From a checkpoint of a small mixture-of-experts model trained on Wikipedia.
Size: 11 layers, width 160, vocabulary 2048.
Experts: 32 experts in each of 6 layers, 160 GELU neurons an expert, 2 picks a token, a sigmoid router.
Training: a variant of Muon for the experts, 419M tokens.
Below are experts of layer 2 (counted from 0) of a mixture-of-experts language model. Rows are named router (the router's row for the expert), up (a neuron's input weights, with its number) and show model dimensions 0-159. Each number is 128 + 24 x the weight over its row's rms, rounded and kept within 0 to 255.
After each expert's rows: a language model's description of what the expert responds to. This comes from a sample of Wikipedia text that the model never trained on.

# expert 3
router [129 157 110 141  93 116  93 123  84  89 113 135 153 132 153 142 112 124 132 119 109 110 104  93 146 137 121 132  97 149 103 114 132 164 119 158  97 106 108  88  95 105 119 104  96 114 119  81 141 119 142 113 121 142 157 163 155 127 142 106  93 149 106 149 171 121 116 129 125 100 153 142 131 107 134 144  71 119  93 116 140 181 112 102 111 119 149 103 161 101 142 125 151 177  97 150  98 171  88 127 128 135 139 137 123 144 132 181 156 109 134 165 151 163 120 162 110 129 149 144  96 145 148 159 148 174 130 128 123 165  89 166 143 103 132 107 113 132 198 158 161 140 115 118 130 126 129 116 146 142 125 177 140 106 139 120 110  97 105 130]
up0 [140 126 145 119 120 175 149 138 126 147 126 135 144 123 143 167  86 128 101 135 134 155 145 159 159 140 107 123 134 105 124 115 123  75 133 137 140 103 119 113  94 130 185 122  94 155 112 159 103 108 137 120 108 113 120 155 113 106 137 139 172 128 118  94 152 103 136 123 161  99 117 125 132 125  96 175 139 126 113 141 154 121 122 104 147 152 139  71  88 108 149 115  91 146 110 105 167 138 138 102 119 169 130 133 138 110 115 131  89 118 151  95 138 138 184 174 105 103  91 163 123 118 103 165  90 150  93  94 121 135 138 126 166  87 101 127 184 127 140  82 152 104 181 155 111 106 134 143 161 106 130 119 116 140 113 156 118 117 128  91]
What it handles: Bare space tokens between words of a phrase or inside table cells, plus opening parentheses and word-start pieces like con, pro, se.

# expert 29
router [113 139 106 140 135 105 137 147 122  69  91 139 124 115 112 108 117 103 149 130 125  78 125 112 119 115 137 105 116 100 124  79  88 169 127 106 110 120 128 147 127 141 174 116 148 100 169  96 131 122 109 174 132 154 119 129 105 110 134 141 123 165 133 140 117 116 133 125 180 115 142 101 122 111 145 133 110 108  73 155 161 139 128 169 134 119 140 107 195  98 138 101 121 170 113 136 137 170 157 108 171  92  92 153 136 161 127 139 157 131 177 120 185 142  80 103 147 101 130 132 145 129 119 106 151 145 163 134 144 131 115 139 120 178  93 119 157 116 112 143 128 137 164 123 169 109 114 111 101 130  76 113 102 142 139 121 119 112 126 123]
up1 [127 157 116 137 119 127  82 110 134  94 118 125 138  94 120 143 105 165 203 164 107  96 125 174 100  81 152 147 130  82 102 106 110  76 133 145 119 192 154 117 156 127 132 154 124  88 127 127 120 138 128 102 119 158  91 137 147 139 165 116 123 160 160 165 110 137 135 143 111 185 105 122 138 147 156 151 124 177 134 103 151 111 153 139  78 122 159 117 155 139  87  98 147 106 110  98 144 143 106 139 110  94 166  99  93 107 170 130 155 125 128 130 114 107 124 150  78 108 129 137  93 145 133 106 113 154 112 153 105 112 140 145 144 114 143 128 113 114 148 117 123 125 152 158 118  91 121 138 119 148 143 114 135 149 138 140 153 113 117 117]
What it handles: Line breaks ending sentences, headings, table rows and list items, plus section heading == marks and a few mid-word pieces.

# expert 26
router [131 137 102 143 132 140 151 134  95 147 145  99 165 125 151 175 103 141 127 142 147 102  87 111 116 152 128 125 125 120  97 114 130 148 138  95 110 115 110 127 130  95 158 137 105 167 171 136 150 143 117 116  92 113  97 124 191 109 119 146 125  96 166 168 140 122 166 164 120 119 145 133  91 139  95 146 122  81  92 140 130 112 116  72 134 130 142  86 145 127 150 145 118 142 126 180 119  97 111  74 116  90 151 152 142  96 145 124 166 144 109 155 138 130  89 136 134 123 145  95 131 130  95 135 158 133 150  97 124 148 122 171 130 116  78 111 114 139 139 163 139 141 178 154 157 147 154 118 131  88  86 151 119 121 137 121 106  80 112 144]
up0 [144 121  99 138 108 160 138 117 114 152 152 135 117 134 133 135 130 124 142 121 107 173 130  91 159 164 119 131 113 124 173 125  90 142  92 142 142 110 129 121  96 115 150 130 120 112 186 108 161 147 166 150 124 159 135  92 148 109 101 183 102 138 111  86 120 154 126 160 131  87 153 162 105  87 134 140 108 144 179 123 137 108 141  83 131 115 122 143 171 159  97 111  93 169 120 138 103 105  91 127 116  54 160 138 135 108 109 129 149 134 133 142 125 132 129 140 134 145 166 133 112 140 104 107  77  89 146 150 131 155 103 127 170  99 175 147 139  91 125 120 107 117 147  86 138 118 142 145  86 119 116 141 130 147  94 148 126 139 103 128]
What it handles: Lowercase syllables inside common words and names, especially le, u, ch, te, ge, as in castle, bracelets, single, manuscript, edge.

# expert 30
router [ 98  95 110 138 140 128 119 162 119 117  95 136 156 139 141 129 121  88 118 130  95 109  98 121 111  42 115 134 116 128 138 100  80 206 136 108 124 137 145 139  93 119 131 123 114 111 133 110 123 132 145 124 109 168 113 163 128 154 158 111 110 130 139 179 195 148 122 122 165 125 101 110 143 153 101 166  84 104  91 108 143 153 150 130 145  81 117 116 169 113 126 159 114 162 162 113 105 125 121 115 109 114 139 108 153 109 144 160 152 124 118 159 143 166 137 150 175 127 154 136  93 141 145 155 122 128 110  98 129 135 143 140 138  80 101 119 108 155 171 135 139 107 108 113 133 127 135 142 158 145 104 153 174 109 125 122 113 128 109 117]
up0 [102 134 147 100 150  66 126 131 103 147 154 166 129 143 150 100  71 106 142 156  42 131 148 142 117 131 125 139 139 124 135 149 127 103 108 154 105 154 167 135 109 122 121 139 119 139 124  71 137 159 130 131 149 121 109 134 159 121 151 113 139 141  96 117 158 118 108 116 140 103  86 131 134 130 150  85 126 144 144  92 124  99 123 135 107 149 130 147 160 166  81 166 116 160 138 114 101  76 111 158 115 112 123 139 178 129 131 191 147 106 132 167 126 122 110 146 171 114 149 124 154  85  96 127 118 100 152 152 100 120 119 121 131 121 126 147 140 135 135 104 116 171  83 164 151 137 156 109 108 164 114 138 117 121 123 135 119 117 112  92]
What it handles: The piece e ending or inside words, as in hopeful, Spouse, Attlee, plus table pipes and spaces in table rows.

# expert 5
router [ 93 157  95 120 146 147 122 127 101 115 135  96 175 113 135 117 140  98  97 130 109  99  96 117  75 117 129 131 109 117 115 175 144 115 130 104 110 120  99 113 124 108 147 140 130 155 168 116 130 122 166 117 102 118 113 137 159 121 124 149  98 148 130 120 117 146 101 145 135 170 114 100 141  69 137 133  77 120 130 120 134 140 152 118  81  98 118 124 137 145 128 120 150 140 180 132 111 154 130 108 187 112 161 108 149 132 113 166 145 120 160 148 178 187 123 123 137 146 115 125 153 114 147 126 140 126 123  77 131 132  84 139 168 132 114 173 154 137 133 122 132 123 124 120 109 144 139 128 136 143  88 125 194 109 115 142 121  48  98 112]
up0 [122 157 116  92 128 119 104 144  95 100  93 105 104 124  93 126 155 145 127 128 157 135 180 139 124 155 168  93 172 125 108 158 110 101 107 122 150 124 120 102 135 115 175 116 132 153 158 104  96 139 147 117 171 170 135 152 122 150 124 185 120 126 118 116 159 166 142  96 111 148 139  94 117 155 110 121 107 121 124 114 115 140 108 157 143 126 131 148 142  80  90 137 119 144 144 150 115 127 136  66 154 134 170 101 131 127 145 121 142 163  93  98 114 160 141 142 156  82 103 132 141 123 117 142 100 147 166 128 108 126 107 126 136 140  90  98 138 131  99  83 137 103 115 152  90 125 188  88 143 136 109 149 115 140 125 145 138  71 155 145]
What it handles: Sentence-final periods before a new line or sentence, plus prepositions and verbs like after, over, against, include, be, won, and %.

# expert 17
router [126 115  90 146 112 128 155 135 115 114 123  91 135 134 140 112  65  80 111 129 110 104 147 132 136 121 158 118 111 148  83 107 108 164 101 126 139 129 129 135 106 129 167 116 124 114 143 137  85 116 135 128 127 178 144 166 162 134 136 135 116 113 128 126 121 134  95 134 132 132 159  89 119 131  60 191  98 127 134 141 165 114 168 114 128 129 104 112 158 136 101 137 121 165 139 102 114 118 117  74 153 120 131 117 116 115 130 130 127 121 109 160 171 171 134 152 193 125 223 130 138 141 140 153 147 128 155 152 155 118  89 148 150 118 143 137 129 113 147 119 145 123 137 146  96 130 105 123 109 137 102 134 149  94 117 110  96  99 144  83]
up1 [106 111 180 142 107 167 122 151 143 164 131 143 109 106 139 171 170 133 143 143 109 135 148 102 106 176 143 140 118 129 120 133 128  96 143 140 164 102 111  87 107 114  92  67  94 153 136 159 144  91 131 111 182 127 132 112  68 127 102 144  99 159 140 152  93 124 151 164 136 123  96  88  99 142 123 149 124  89 129 170 151 128 119 140 120 134 104 118 147 149 124 150 134 133 144 139  99 136 173 102 131 124 100 123  89 116 116 121 119 118 154 168 112 125 110  97  88 130 105 134 200 125 137 113 101 125  96 114  99 117 165 161 154 113 138 132 119 156 156 148 163 105 151 166 104 138 116 146 125 124 116 102 158 115 102 138 116 125 139 122]
What it handles: Pipe separators between cells in tables of numbers, results or statistics, plus colons, semicolons, opening quotes, degree signs and equals signs.

# expert 31
router [128 138 154 144 151 114 143 101 121 118 123 129 194 159  97 134 117 122 123 146 112 154 128 141 118 120 146  93 135 157 133 101 137 129 126 113 113  72 132 124 102  95 131  89  90 114 135 150 131 120 139 137 131 143 108 133 140 110 120 116 120 154 141 152 164 140  97 166 167 129 149  92 116  97  83 150  90 120 119 110 145 139  95 123 110 106 156 110 125 105 168 156 150 124 155 123 102 161 106 125 116 117 145 124 135 102 140 148 143  88  96  91 114 117 104 141 136 107 156 175 138 134 177 125 145 118 155 108 173 136  89 153 149 128  87 157 130 114 164 120 174 109 140 129 122 175 188 116  95 145 127 168 112 107 144 112  82  95  88  80]
up0 [141 142 147 120 105  83  86 150 136 120 170 150 121 119 138 121 131 127 117 125 129 135 130 104 132 137 109 157 162 112 103 134 110 164 107 110 158 118 118 108 110  96 103 154 119 131 132 121 120 131  97 127 171 173 103 133 136 166 120 155 134 149 104 139 123  95 100 108  79 151 124 134  82 101  77 181 135 135 123 112 128 145 115 154 137 138 131 116 142 113  98 173 111 138  73 122  76 132 116 167 133 114 172 114 119 191 135 155 121 163 102 148 125 133 104 133 153  95 184 146 174 117 117 123 144 123 139 133  80 143 142 157 138 121 117 114 115 163 137 157 144 157  83 114 119  95  83 124 150 143 138 155 157 127 114 122 189 121 143 119]
What it handles: Frequent function words and commas mid-sentence: the, and, was, is, that, which, were, it, as in there were.

# expert 18
router [ 86 141 155 117 120 100 133 129  73 132 100 142 167 107  82 136 103 129 158  87 126 104 117 121 151 107 177 109 118 190 143 135 108 146 146 114 152 151 112 145 120 143 134 108 131 136 146 149 121  89 181 119 146 129 132 139 156 142 109  94  91 171 143 164 154 152 123 132 140  97 128  99 145 110 156 119  97 131 106 112 148 135 128 105 113 102  97  81 150  85 129 187 137 161 118 121 113 183 134 136 139 111  93 146 144 115 109 141 150  95 123 156 121 169 105 136  95 135 141 122 107 149  89 117 141 115 135 107 148 108  88 151 128 130 103 149 102 109 121 143 138 139 180 148 147 121  99 119 150 124 155 149 141  73 158 135  94 122 117 113]
up0 [119 154 121 134  96 110  93 131 107  84 167 139 104  82 132 160 172 148 109 169 105 131  84 153 148 126 157 139 133 128 126 129 115 113  94 122  94  90 118 171 186 168 133  97 146 178 129 127 116  95 120 143 148 147 112 155 140  93  79 123 106 121 116 143 151 110 130 137 117 120  99 117 136 108 105  75 131 141  68 114 141 120 112 108 145 137  94  85  90 108  99 156 141 128 149  97 101 173 140 123 156 164 156 132 177 148 148 153  83 131 124 159 138 131 129 113 146 133  98 113 148 139 145 132 153 127 101 130 143 137 134 171 161 126 137 134 121 115 155 114 130 115 113 146 123 115 133 156 138 127 155  93 143  71 122 114 133 113 157 111]
What it handles: Mid-word pieces ar, it, ver, ant, port after a word's first letters, as in nitrate, river, Initiative, normal.

# expert 7
router [106 154 166 118 136 145 155  82 118  85 170 105 143 170  97 137 105  93  95 144 130  87 131 117 109 104 143 134 123 134 114  94 112 140 120 132  95 127 130  95 118 125 117 119 134 138 140 145 126 143 146 140 137 123 119 105 145 112 115 115 141 150  85 126 143 186 113 122 122 114 148 134 162 118 134 116 120 143  96  98 146 112 130 121 124 113 163 149 148  95 169 138 123 162 151 115 142 149 136  95 128 105 189 138 142 145 128 139 147 103 149 114 149 116 114 173 146 117 124  90 136 171 149 144 159 176 118 137 124 148 132 117 167  98 111  98  93 127 157 131 161 102 175 117 117 111 125 129 168 139  59 178 172  75 101 111  90 109  99 116]
up0 [124 124 186 116 124 122 164 115 133 139 142 115 126 148 134 115 132 135 117 149 129 171 138  75 156  90 148  99 142 163 123 114 105 141 106 151 115 131 114 124  70 106 134 105 103 117 176 126 117 145 120 179  98 110 127 120 137 148 133 140 121 113 127  99 183 184 114 113 147 103 143 122 130 136 181 138 127 127 134  79 119 119 123 118 128 132 163 111 103 108 103 131 112 102 144  81 145 170 149  94 114 123 152 114 114 128  68 150 115 126 110 123 134 100 140 134 148 103 150 155 148 100 128 127 121 111 160 137 134 122 133 119 147 135 124 186 147 147 108 123  92 171 158 136  76 140 137 134 140 112  83 148 133  89  75 172 158 122 169 134]
What it handles: Mid-word syllables inside longer words, such as en, vi, all, equ in compensated, challenges, subsequent, plus accented letters and stray non-Latin bytes.

# expert 6
router [102 104  71 114 148  97 153 135 117 122 106 128 131 133 134 167  70 121 106 116 151 123 139 119 129 136 138 114 100 135 149 124 152 133 114 123 154 108 133 105  74 123 119 113 141 145 137 112 132 129 133 122 103 133 150 127 146  84 145 153 113  96 133 160 126 105 136 134 155 115 153 114 112  99  80 166 144  92 108 166 149  97  68 105 137 105 159 121 166 152 174 156 123 147 144  77 149 164 104 114 112  69 133 135 146 169 143 108 157 108 116 119 151 156 108 118 143 133 127 134 123 159 132 143 125 150 134 101 122 181  83 148 155 101 148 147 128 179 121  85 142 121 173 113 164 142 111 141 112 133 148 150 114 111 137 139  72  96 123 115]
up1 [137 108 122 123 118  74 146 148 168 161 120 156 143 151 147 144 156 110 125 106 119 142 112  84 133 127 124 175 133 157 144  97  77 117 145 131 136 112 117 124 115 105 141 136 166 122 143 131 126 132 140 127 128 116 112 137 142 142 105 125 146 182 157 103 166 122 141 134 121  81 200 119  87 121 118 171 157 161  77 148 125 117 114 131 120 174 144  87 189 117 169 162 129 104 121  79  97 151 108 112 114 116 181 116 153 138 117 118  91 122 131 100 114 116 119 143 124  98 144 135 125 123 106 135  80 124 181  76 119 126 139 149 147 145 105 135 128 139 108 137  88 156 140 126 126  89  92 113 110 121 135 131  87 130 115 143 127 151 130 109]
What it handles: Table cell pipes, the word the, and early pieces inside words such as und in Sundance, li in living, co, ex.